Weights of a small mixture-of-experts language model, trained from scratch on English Wikipedia: a shared expert of 128 neurons, 403M tokens.
Below are experts of layer 4 (counted from 0) of a mixture-of-experts language model. Rows are named router (the router's row for the expert), gate (a neuron's input weights, with its number), up (a neuron's input weights, with its number) and show model dimensions 0-63. Each number is 500 + 50 x the weight over its row's rms, rounded and kept within 0 to 999. Numbers have three digits each.
Before each expert's rows: "comes after" lists some tokens at least twice as common just before its tokens as in all text; "gets" lists some tokens that make up at least twice as much of what it gets as of all text. This comes from a sample of Wikipedia text that the model never trained on. Tokens count by the router's weight.

# expert 8
comes after: " ", "|", "\n", ")\n", ".\n", " |\n"
gets: "1", "2", " ", "4", " For", "|"
router:478486474478552480474508498599451476599537497430506453565437491416467455555501452497470496538466419458439498548414502518517448460494452459505495577489470491503529541377590431515458521509439495
gate0:541509458500520493499598499502416550582663458538488536455336468408518526457529453548452509460406506502463511493501523566511523443532522578521399526536421458533479510491552463550450483519409471
up0:458501488437465498556452483576543481391469526452509543548601532561395467539467516410465445571564435472518511556478544430570543451547477439469538445515523456486514448506477441425478496475598518

# expert 121
comes after: ".", ".\n\n", "\n\n", "==\n", ")", " =\n\n"
gets: " =\n\n", "\n\n", "The", " The", " This", " this"
router:497473532522556490511499443497479479523582498462535560433463521494414591533457482587468403531506523512416513563493438544604522435541548590565534481577452522525523498535459576571411462558444503
gate0:476526626558514468560428515450521499525477535475556508525489590565523506523538553482501468552577445529533461567549479586518520497517451451568565498531460524515499459522408453503467499474492511
up0:475524638565522474557429521454526487525468539468563493531485593560510507518543571482490466557587437514535470550530481594506525507505429459548554517529453515519495472525425451512473507467486511

# expert 76
comes after: ",", ")", "s", " well", "\"", "),"
gets: " and", " or", " &", " but", "and", " as"
router:478514441554548413530539599521527601468406532548622525463458572411497497492587517509609473507592435456466457418547520451552451478512425476474457462519530509410408489505551520515528548491523475
gate0:603530506548501479460457435541463509566522519534524422519509532494449531540566474503486505424551484417566447416500615441429422477513511652539503413430530566446462465415503417535386409470497430
up0:490528533431493491577519563539554476418556519429512499485451461478563528398508499508478499500462486511445534590398461512567517585582403445436461569608448482498495546599539513519609611445509598

# expert 25
comes after: " R", " G", " b", " Species", "R", " B"
gets: "d", "ed", "id", ":", "ond", "l"
router:486466497498487487452382474450466482465546413615528453521446437442553422475420537466490499401553485506480556540444502497455517478407547495523484510561454461489480390547458484491502445564440409
gate0:499499519561539538502393526559493505510560550497548425556461525517418540388492445575399549537464602458446545473462535512495537487453458438453420470515508569456582466574579499499496465375485463
up0:527428467470526467553515504503564518570561547470491561542433496458470479460494537453627536555506484594465524510442574497474421489574496520447512475567527563452452490471533499573559393428448504

# expert 31
comes after: " R", " |\n", " G", "|", "\n", "R"
gets: "|", "\n\n", "R", " |\n", "\n", ".\n\n"
router:542436511521500470490480482567459452591515534497533578487512481390498557403522477551475484450481480486534531456427483547480410456499522500394542559528410457478471531490491534433599404531493435
gate0:549457469498515489499441407467528466524520489517514542554450515517461578469554560532547499485515487496469460498385538462464497441525380481542537580556492376433590486517467507507411490551498514
up0:515356458395536457466505527437457445562497571481555613477546469521491537476516541439565543406487447496561481490552496498480566486575468528492462460546487426514538522488504493461489477616458473

# expert 37
comes after: " there", "-", " un", " (", " There", "=="
gets: "r", " were", "uc", "v", "ov", "b"
router:447531464596509426473559464442511565540543420532510460567528412486518599601549497514556419552446525566500511569526455417523495548481549466490415526453529420502513501530500558576564541516489488
gate0:484551420573456472520505486602470497489527445405551495568555435445561521489445558546424526586556496515519517550452544562571488561495504422490507481445526526497492587547438545460453454453528543
up0:538496531398527511496523542510581449488465480549406524378525555466423473549565519587487537471516524412443516389519477515512540398489515543436510451584579480531471512466557551553561536534530490

# expert 7
comes after: " ", "2", " |", "1", " •", "3"
gets: "0", " ", "5", ".", "3", " ·"
router:497510455516508545498563544597441436584447443450540464453510537535418541568440524441564493466465508461483419449490597544490469525526505517483532489471441514455421519565474466476448537522550427
gate0:569469508459497528534521518637484531440577484490461492522531406578511481469526414428446555510486564544458540547549501474616477457483505505518454509444555539534544482413606509535462470490568518
up0:548503513548471479552493511444568519514453484509514468515435598526546507560514486521515431537567476399541485578493450540472565525567428542542543524475507538536509480541485441571473474557404447

# expert 82
comes after: " He", " he", " Preceded", " she", " She", " Succeeded"
gets: " was", " by", " had", " is", " under", " has"
router:616483540555549486540548478559565503521450499444528512574493550510546508477530479539432466449570497491568483572494489567551503531491507550529514505481552564566538563524557540592555432499370483
gate0:426411546430517471563495491494510514536425488435420538467549467493511499491521474426575482404527423514495513558526543550456472480483570478477492555448497569537606508467557524507515431446485474
up0:422503546439476431498502516461529453520454486490414521440560479560563471500493474423504552436507443530552487532565453493404516508439521498515464496449581476575583472558559486490514476549500495

# expert 1
comes after: " is", " was", " are", " to", " may", " there"
gets: " have", " is", "ly", " be", " are", " out"
router:553540444454377438439461424460543559540491453521411455496537465561500509502535557452502519450502516507406636467559466466570511487548538526562544449463663474561463522446558547519528454499447494
gate0:504456440485489463507489545482541522439541582473535460564411525448441517537554467542472527487473504514458532532514416639439553551555529502511450558499533481446474566423528501521555482464420517
up0:437466516536516528535503486484479463514545527572437592537561393525478491503521511462599492527530486625549492563502466369502450517477495484472572453523513507563495466493531464467457597548587525

# expert 38
comes after: " well", ",", " As", "As", " as", " and"
gets: " of", " to", " and", " as", " with", " by"
router:496568443499545410489560501412567593498572526466542479439436595477533479463502538545561591449638490436514564432446466416493540469557432493456491424542622530458472519534550582616514527496556543
gate0:489450564580537480479486475479487487485476478383459442496489516432463571456463531524574479523492463471560487474530624476493473543533507470536457508433480463461539444506486531547531562378451537
up0:492409587514539514545514470484478440535486488495491490496450550486522574470467465520479423497441474529571507486565549504532500542471578415510484462500595499461561428504477447458497555500429445

# expert 27
comes after: "9", "1", " (", "born", "8", "2"
gets: "born", " (", ")", " born", "8", "1"
router:492478463527503547509490494475442499585537550569475546486458581530500538541478472493444476534476517547541466570424556508580574424399484550593521519543480466539509429594522430439408554428427578
gate17:415432429542565471516525557416398426547533608525421453526452455404523413429461526525487564542507527551553526499482567484479392507431458502536462627456399554519540420432510520421424524459462515
up17:507501556495489531497469496439539464442498539445501536450504521551525498518463626541439485534550537496458522578472484503534431384501444471518555460454532464544495514448369511522549483518496419

# expert 48
comes after: " ", ")", "===\n\n", " Votes", " Score", " %"
gets: " |", ";", "|", " |\n", "\n", ");"
router:525439507485453471538529456459500467450441556426444520538471459468571476463480481566495410572532491530534472531561432415482492497447595468593506469547540427532459472435556572466502485542448580
gate0:524479547499530520500476520524500586566492515516571538534560471501491550434419420474452566538526513568522494433497609482529487552471564500496501450569553486408503505521559494535510490561414531
up0:514509411475505588497507432476458422509535532483501561484544508474510447552530453524521455544431493432549465411414378496624474557531444467485620422462487498508491479529418548584443469589492490

# expert 99
comes after: ".", " that", " It", " it", ",", " and"
gets: " he", " also", " it", " is", " It", " was"
router:520465608524495409524582497517588620474524521424492487469533470526503522572603522502461473422566485487519464496576507483545505443563500607478461409538560480497478573482478549588517467503497514
gate0:590562491459422462482473522604567447382498394491467525528564421549542492479511585395548463550458463475507485479552480526533412591515550512524463564399450523466459508504526559530512537437526471
up0:568466551461459549469499543563490470506506503491633475562472434493472513375579475581563500607468549451554488510503473516519433558558572446523503539519413546582429524504497559546522470490503568

# expert 94
comes after: "7", "5", "0", "3", "8", "4"
gets: " |", " |\n", ")\n", "\n", ")", "′"
router:389464519510543502567567425568434492536461547402487505502426558403484458431543495447494439448537506510558421537569567503479513558402554405535519554438478484509533502484408465488447463563551539
gate0:530498582509474526509491468487581475537553487404527505523476447503419555536442547488556503593523470415464475536529532496443506473499513441515567582544564534603549496495455452615470427484521491
up0:498508450432544526537526516502453480490449471564481509510503509586552439489416504492515480430537492578492498500541506518662499535510559615549476442511442513498416498459461597481478550545535530

# expert 24
comes after: "4", "3", "6", "7", "5", "8"
gets: "\n", ")", ")\n", "4", " has", "3"
router:504518437448553433510493540572523410447370547448485506558524410575507521491551448467453407601498481458595467476448434579526402541437590525516569492475490514428461438440478441478476423453511438
gate0:573531508559504517431466485527550581523490482396530412470590395559537567552580564474518525504500478446543487506561564493440480580392489462525471593401457490394527557484551487503451474395524385
up0:513500474512480465502531500484528507501468511437512504464555487568529533555572506528512489488517487443521457458582521466475510486356494566435517503468447467529507497508558505533439566538445436

# expert 102
comes after: " |", ".", " Binomial", ":", " –", "|"
gets: " ", "1", " —", "%", " (", " |\n"
router:451489495550441551474612458538399437529554516433501481562443464467439577565518475526467478562438452442467443568572482574492517532541447435454519533431491480498555583466455499397570471557483449
gate0:505445523582485517477469465503538503553478420505501422520482557461448540580494531390579488481514578593480564483519506478462565486495452469489487488507549582465521511469447435521549417482482537
up0:539498434507487407507488485510587530506477522506434530458510556524471478464583578579510544501481596517537494517431497480477412512486525494508460487518496401452466561523573459600460464505530546

# expert 17
comes after: "\n\n", " of", "|", " |\n\n", ")\n\n", " the"
gets: "=", " team", " the", " season", " family", " career"
router:550440534528518495475424484495514450534476549487481527599546583451534527516455450534534500511568589456499461449482473497480480587406443558494481548484470467489495524605554581471564513421521581
gate0:550496602470458495533507510472572528570607439605446537521462531445418445486477480539532450464585514454400516475564439504469588469435504481522583495581536511450499513506519553487435513480533447
up0:500564430495537437454529516558447497501433578467563467499510537559501535450479558460454555459434492474571487482476570535531491541517518497482428534511415493576491463512517421480474502511554562

# expert 125
comes after: " at", " by", " At", " during", " in", " for"
gets: " the", " a", " an", " his", " World", "″N"
router:459424631441487580575536452525388556482427520516489477613520477477537479539525507529528436487480424439521437408505584557510482511549454541484437564542426464548423591520529519492446467475589436
gate0:543509522511513483502448533483513501481431435552540466559455619529533549528534529534483502499507535442522476443414512555524483505550480506473532535448477513495451526428553564502455432512523440
up0:486485491459479474504565460484482478517566558485474535426482388484449452474478476505514513476468463565505532531587472441473503481432522489531457452519530485506553496565468441491550566490502570

# expert 100
comes after: " a", "|", " |\n", " an", " A", " No"
gets: " |\n", " number", "|", " ", " single", " ."
router:473489564488538520545520455621512431495467486457565439510585419501486431467608526542492541586481578433488452515542501417537456486569491490509481549411527407569565532554502520443531454537616487
gate0:418457577451527533555593450558451397509513534502550539584538486499427422372489562492477499503506523572536532590459518494559482480514491507416546491467483651631595462509417473468461444524548501
up0:513481501540537511401449510454487536531458532426602500447534469565567534550482550511527461513434497493394436505504424482369484510446482544548394430418462417370398484507585561469527477535466483

# expert 106
comes after: " \"", " (", "-", " and", " The", " of"
gets: " The", "The", " the", " of", " \"", "1"
router:510543536474546531543551515541428441496518510410447570406532439411545464528411588481524480517513434527448515548428520443466506450449533461428579552521438434494505501472453405412540457470487442
gate0:562473479465538545502555473519419443542477521505527573506493457504597558475510470590588476567521479475530461484481552527544618535448427519489511499489426488447487475542544522440442568497427566
up0:559508516519479561454458511486502497411411595519563479542581432569568563490571422593447507565477454464527492455518472490433572561509536568515474472407507547484440453519544494432470462481461593

# expert 108
comes after: "\n", " for", " of", ".\n\n", " in", " with"
gets: " his", "'s", " its", " their", " her", "-"
router:496602545481361443538419538422502526407574452416528570524510487465597489471451513583463413425526490579557425533559480484505407493453512480569442587465494441432535427499474478457490479404406543
gate0:527467571543537476500493481462551438490567522501481523542478647536537539471470459504540554505410458453509469413524520459540610468437404556533524443468573475542455556504557536533456494505494459
up0:488494484492505439596481524576509532515517491552533426570432481466493458521498537431481571495526528552436541567513561513513497490533494426463502517546570521401576503451517462536623524564522382

# expert 3
comes after: ".", ".\n\n", "==\n", ",", "===\n", " that"
gets: " In", " A", "In", "A", " On", "On"
router:506515542478532555489511388582437576535537496506523405494491467447508458403523467560430408508550481442453440569485428421482540443569481501516504465531492488531522496467520410545561489450482493
gate0:496464446450497430542522547485533439483462468454596530525468474476517498541527495487586562492458426551577521493469480527524513505506515474430494373516445419449512594487429571448493532518489476
up0:494489492647494498438506550485557503487472543487536549527485464449553433492445410446578573483461474533525511472473512476537519591517499428482476401544528544472527514521502485521465598473482413

# expert 87
comes after: " in", " ", " the", "In", " In", " ("
gets: " ", "1", "2", "s", "ty", "-s"
router:525540456535398458555548432398443594481585541433519529457450515514467527572444507470550544482483511519535502526469416468423518411547495482558525538521551451542490441504547477488464481548530518
gate0:576441455515535568497469452528537507471441503557521560408435535531463498426449462495396451519456531488451507507533534453508553574612520532520401470589542513474509535571532517406521550589499627
up0:570432468507501562511487439537512509471447512544558543396434516554434491439438473481415445514409544487460532518530511475527589602629502490536419477552525521505485572553575480404482559601496623